From a checkpoint of a small mixture-of-experts model trained on Wikipedia: 63.5M parameters.
Below are experts of layer 9 (counted from 0) of a mixture-of-experts language model. Rows are named gate (a neuron's input weights, with its number), up (a neuron's input weights, with its number), down (a neuron's output weights, with its number) and show model dimensions 0-63. Each number is 200 + 20 x the weight over its row's rms, rounded and kept within 0 to 999.
Before each expert's rows: a language model's description of what the expert responds to. This comes from a sample of Wikipedia text that the model never trained on.

# expert 5
It responds to: Historical names and dates. Month names, Siege/War/Act headings and medieval ruler names in history text, e.g. Siege of Jerusalem, August, Baldwin.
gate0,226,205,205,170,180,193,207,221,198,186,217,195,193,175,193,200,195,215,205,192,208,219,195,202,201,224,209,227,216,196,205,192,187,191,186,174,199,195,230,209,232,203,188,169,202,193,202,174,212,174,186,236,171,199,201,190,196,258,185,217,210,228,157,210
up0,217,184,185,165,217,203,183,165,206,208,208,183,206,187,195,193,196,218,222,234,199,193,191,195,169,213,191,166,249,174,198,188,166,173,183,208,216,199,208,199,169,208,161,171,153,206,163,194,195,192,173,193,183,202,203,187,180,205,199,239,186,206,174,208
down0,190,203,200,187,211,198,211,208,218,204,174,208,194,152,207,243,243,222,212,154,218,188,227,225,243,180,163,187,224,208,198,196,174,194,207,183,183,177,196,215,205,202,183,238,189,204,173,168,225,211,175,203,206,201,176,215,136,192,205,203,198,200,214,200
gate1,221,212,217,206,191,215,192,232,181,204,227,169,180,223,191,200,183,211,229,240,200,190,199,188,217,206,204,170,160,208,177,208,185,193,198,216,214,193,212,192,209,213,174,235,206,210,170,225,168,198,225,185,184,180,239,189,184,193,226,174,228,202,184,207
up1,179,193,185,181,216,190,211,187,223,220,190,201,222,151,197,203,223,210,157,170,191,177,192,200,185,192,200,243,240,213,219,207,197,204,202,205,198,194,176,186,189,178,214,191,192,212,225,181,206,199,180,175,170,218,169,197,213,209,174,216,186,214,207,210
down1,221,163,208,163,215,207,183,208,182,217,229,201,195,180,165,189,212,191,191,178,217,211,181,201,149,202,207,209,189,238,179,220,194,241,179,206,175,216,216,195,189,207,186,158,211,194,201,190,231,228,218,203,223,205,232,216,177,232,213,236,281,200,178,182
gate2,196,184,199,230,195,189,210,189,203,185,233,211,209,209,191,174,200,209,189,210,196,185,179,192,200,204,198,200,172,191,200,162,213,227,202,198,233,185,198,198,197,185,221,188,187,224,164,160,234,217,189,231,221,219,170,187,192,231,214,205,215,217,224,199
up2,209,183,199,216,209,206,177,209,222,200,216,210,194,202,200,214,226,217,241,187,247,190,217,207,225,227,182,205,183,214,204,172,199,242,178,222,204,200,208,195,206,198,238,216,191,205,212,201,228,218,174,238,202,216,225,175,225,223,203,241,205,181,204,188
down2,198,168,182,175,178,225,212,188,189,192,216,177,191,232,167,205,189,220,194,204,201,180,222,196,177,238,206,182,202,165,193,224,197,222,230,186,200,165,232,165,197,226,207,222,227,178,208,199,213,200,186,172,252,176,193,191,189,195,221,202,205,172,172,226
gate3,230,224,211,182,211,189,175,190,205,231,167,211,182,209,176,180,165,203,206,208,190,206,207,192,186,214,208,152,205,184,194,220,198,168,189,207,206,209,201,208,187,203,181,203,193,180,189,190,201,191,201,163,188,181,211,198,185,197,217,199,186,225,216,177
up3,219,203,199,182,188,208,193,200,187,200,188,180,188,204,230,200,195,215,193,218,218,249,223,196,178,185,243,186,178,216,200,173,180,192,216,221,188,184,170,192,210,195,171,214,219,247,199,219,176,213,195,184,202,214,192,184,220,177,210,194,194,206,213,208
down3,198,194,219,197,209,201,202,200,212,220,173,174,200,217,196,234,210,199,199,193,211,211,199,223,245,197,188,235,175,199,206,191,191,207,186,204,229,186,189,166,237,212,239,186,201,156,219,180,219,193,161,229,205,185,185,209,210,222,179,233,223,207,222,178
gate4,185,179,197,205,186,193,234,193,198,190,188,197,173,195,195,224,225,208,176,177,224,212,213,170,194,191,222,206,198,191,181,182,204,239,199,228,194,198,216,205,209,197,187,211,213,203,182,199,228,192,182,257,228,225,210,151,199,216,179,205,190,204,224,196
up4,194,178,201,186,192,193,216,185,191,211,186,176,191,217,192,212,244,188,193,218,193,218,185,202,174,182,199,210,216,197,182,168,157,230,210,212,166,156,259,216,206,168,221,227,216,210,196,186,216,197,191,211,210,183,165,153,225,259,192,213,216,200,182,188
down4,222,207,200,192,202,220,200,177,191,199,196,187,176,211,177,220,205,196,234,204,214,199,208,206,204,225,191,182,176,165,206,206,211,214,199,217,238,233,164,178,220,187,205,209,221,187,187,200,227,194,202,188,189,208,196,229,230,209,216,216,195,243,184,207

# expert 36
It responds to: Word-initial stems. First pieces of split words and names, often after "of" or "the", such as Iss-uing, Ald-ermen, que-ues, Ben-ue.
gate0,160,203,192,222,206,232,206,218,214,227,168,177,182,194,181,198,218,221,205,207,222,186,189,214,224,195,199,172,226,183,194,219,208,183,207,219,204,191,236,214,209,188,183,229,217,209,217,212,206,192,222,200,219,129,216,206,185,172,216,220,217,201,203,199
up0,231,212,206,196,155,207,212,204,196,204,196,191,198,206,194,248,194,188,165,200,219,164,215,181,176,200,241,212,202,187,207,181,210,214,168,224,187,222,194,195,226,198,167,184,206,197,227,193,176,228,186,202,194,189,203,188,175,202,182,193,215,181,233,247
down0,195,211,200,210,217,185,174,185,162,218,181,218,224,181,137,208,197,245,221,224,207,190,210,189,199,206,224,226,189,185,204,214,182,197,197,200,220,186,202,183,211,188,197,207,218,212,193,239,167,189,202,218,201,219,194,192,170,207,196,178,196,184,211,206
gate1,208,213,197,200,214,170,240,220,199,162,198,205,189,187,234,197,200,218,216,201,201,204,206,182,169,186,202,194,187,196,224,239,197,181,223,212,182,212,210,223,180,223,223,181,194,234,197,204,180,191,247,204,208,206,199,215,181,194,223,201,229,178,207,229
up1,200,179,181,214,226,166,219,183,214,188,203,214,194,178,199,176,192,238,217,246,203,221,187,194,211,172,211,185,205,167,235,186,191,183,227,212,196,200,185,218,194,225,198,211,180,215,200,208,211,199,197,221,176,206,196,173,217,168,218,232,195,185,154,201
down1,192,242,209,209,177,245,164,232,172,191,195,191,208,197,202,194,186,184,198,229,182,186,193,194,179,244,203,209,198,190,201,202,230,182,195,169,177,198,193,217,212,230,160,192,214,221,211,137,173,182,199,192,220,175,195,226,195,208,191,184,196,226,207,219
gate2,194,204,199,220,203,214,197,181,209,196,236,195,195,158,232,183,201,187,212,236,191,185,202,187,208,202,195,175,148,219,204,219,180,203,188,228,165,200,204,248,180,186,174,202,202,199,207,188,199,177,188,196,183,198,203,219,181,201,168,214,195,209,162,228
up2,173,194,217,207,187,198,182,213,188,170,243,176,194,199,222,189,190,224,223,179,185,202,192,171,169,208,194,211,203,199,183,188,202,200,188,196,223,193,207,168,233,158,193,151,148,209,183,205,203,228,244,158,180,217,207,210,225,178,226,219,212,157,182,203
down2,260,185,226,226,172,161,200,198,231,179,178,189,204,216,241,235,174,188,216,208,204,221,182,201,209,192,218,197,196,178,182,196,191,217,199,176,141,224,210,216,191,201,216,232,217,227,191,207,229,213,191,214,187,204,183,232,218,197,209,223,179,196,177,207
gate3,167,213,169,176,212,227,198,212,186,228,151,170,200,241,194,163,176,175,185,232,180,203,189,169,172,195,180,197,208,208,233,185,218,227,203,186,187,226,198,188,201,166,224,200,185,221,185,210,203,213,195,185,172,154,186,247,205,167,204,207,167,205,169,182
up3,212,193,206,197,202,203,198,198,206,186,163,191,179,245,188,152,196,170,216,229,181,203,205,197,170,205,206,191,217,196,228,175,177,222,195,191,174,235,199,201,223,182,215,214,188,208,196,234,238,182,195,173,184,191,188,221,188,194,185,212,184,213,153,177
down3,218,228,197,211,175,202,210,176,199,202,224,194,182,218,218,203,183,163,234,203,203,185,197,233,210,199,224,167,208,185,218,186,165,203,186,208,189,178,173,192,235,228,206,239,233,180,216,218,185,194,200,198,191,198,237,230,213,147,195,239,173,202,192,197
gate4,208,222,199,229,202,190,212,216,216,188,242,228,233,140,201,227,191,171,214,189,192,199,196,195,183,228,244,211,186,220,195,198,193,212,190,219,171,178,204,213,220,219,172,182,199,211,221,239,227,166,182,194,134,218,208,222,202,187,191,182,214,189,160,213
up4,196,167,168,228,207,192,192,183,203,188,242,222,204,178,189,202,220,187,187,207,210,187,235,204,230,213,190,178,208,195,226,190,188,191,196,216,193,177,182,182,242,197,178,209,169,190,218,201,203,188,210,202,177,219,186,203,183,206,173,195,177,192,220,218
down4,210,192,218,216,194,216,179,177,163,199,200,155,213,202,231,202,203,238,215,191,185,183,203,197,171,206,168,233,207,235,204,204,225,233,203,181,195,208,234,188,160,188,214,199,211,188,175,174,190,210,179,194,192,189,219,230,195,197,186,191,194,196,206,178

# expert 33
It responds to: Prepositions and connectives. Function words and discourse links in running prose, such as in, of, with, such, these, However, Although, often after a noun phrase.
gate0,201,210,196,165,194,182,235,200,199,207,237,193,193,189,128,200,206,229,202,190,208,207,180,215,185,196,224,211,234,187,173,202,195,230,183,170,190,218,178,194,236,216,168,206,181,191,185,181,183,216,204,232,195,188,199,222,212,182,187,177,195,202,221,221
up0,178,196,204,179,205,214,220,225,198,184,210,194,192,205,188,189,218,214,176,150,242,216,223,178,195,197,229,202,230,216,169,166,181,214,181,197,176,224,233,171,200,181,210,214,196,217,174,216,196,196,222,208,203,179,181,196,223,198,214,187,199,171,170,193
down0,214,224,201,215,192,198,172,207,178,179,194,244,195,209,192,197,202,168,184,192,226,173,183,224,195,189,215,193,166,210,172,197,182,196,209,183,193,196,204,217,217,209,194,169,184,167,232,228,199,200,210,206,207,152,181,195,201,225,191,201,203,211,186,235
gate1,181,177,223,206,208,209,167,218,207,228,213,175,203,153,182,202,180,199,174,189,183,194,210,196,225,199,187,199,230,194,204,171,155,205,226,205,220,175,193,168,185,196,220,201,169,211,188,196,200,209,180,214,202,195,189,159,242,190,181,198,188,211,159,178
up1,205,240,181,252,201,215,226,225,196,201,199,222,197,186,198,217,173,236,222,210,199,212,240,209,159,224,189,199,214,216,223,177,181,233,221,204,210,166,213,201,153,164,167,196,198,193,189,181,176,181,172,199,223,213,215,222,211,228,208,219,200,171,170,203
down1,220,200,180,196,185,199,219,189,197,195,201,223,204,199,232,253,182,212,208,179,171,198,214,200,203,169,203,186,220,196,209,171,212,154,186,165,210,170,176,188,186,202,174,169,182,208,188,199,180,189,177,184,214,204,176,177,199,205,232,166,184,218,162,197
gate2,221,222,172,198,233,179,216,196,200,211,235,207,189,215,178,232,192,189,158,204,218,207,205,222,171,203,184,176,177,209,206,219,210,175,192,170,212,179,182,198,206,182,200,184,161,179,170,202,178,195,190,204,221,219,175,191,183,206,234,203,188,208,190,197
up2,220,230,211,192,200,171,162,213,190,174,220,202,187,209,200,211,225,176,190,199,200,207,205,214,187,202,158,190,212,175,164,189,198,193,207,206,225,193,202,191,213,232,201,200,183,190,176,182,221,215,218,231,218,190,200,200,187,180,169,196,187,193,167,171
down2,215,189,184,204,202,214,190,187,162,215,230,230,207,228,208,180,202,229,220,185,216,183,192,208,182,213,184,178,168,220,186,204,174,221,206,189,239,204,197,205,209,213,199,170,147,211,200,205,189,236,196,202,209,194,179,202,228,182,217,204,223,195,189,191
gate3,185,214,187,221,211,237,178,255,180,191,219,236,215,194,235,212,214,185,199,168,195,217,181,182,216,179,216,174,193,200,230,227,191,208,220,198,190,192,218,191,173,188,190,244,175,232,217,170,176,202,181,190,182,224,190,219,233,180,197,227,203,165,208,188
up3,231,232,198,214,184,240,189,198,198,181,195,227,207,199,192,200,228,205,229,164,205,179,200,190,186,212,190,195,221,191,208,183,205,192,202,202,204,184,181,196,228,213,171,245,214,171,211,201,161,213,249,191,213,208,199,228,200,181,186,206,177,207,231,222
down3,168,246,175,179,205,186,213,198,216,201,234,215,229,205,215,179,224,183,187,185,186,225,234,212,173,169,184,221,191,220,148,213,185,213,204,226,165,213,231,231,167,169,199,248,225,217,168,215,214,196,217,203,192,183,207,226,224,179,202,201,204,207,215,212
gate4,195,223,164,171,235,224,190,252,155,204,226,211,210,188,192,202,205,227,180,198,199,206,222,218,201,185,149,211,167,167,200,214,200,214,201,174,196,214,193,214,194,231,201,201,173,226,206,165,198,199,224,197,162,200,221,192,190,214,190,231,208,205,220,212
up4,170,207,155,184,208,201,215,175,176,212,224,220,198,195,152,208,212,178,192,211,225,201,195,187,198,194,208,200,173,198,188,240,234,217,188,202,187,220,179,177,207,173,211,195,151,232,196,187,181,220,158,188,219,210,213,190,208,186,190,181,246,222,218,200
down4,240,177,222,236,212,188,190,180,215,207,242,203,187,180,182,224,228,181,177,191,172,178,177,204,228,190,200,201,188,204,198,208,208,204,178,177,182,213,161,198,236,237,204,193,224,190,213,195,233,195,241,225,209,223,210,212,220,213,207,203,225,239,194,200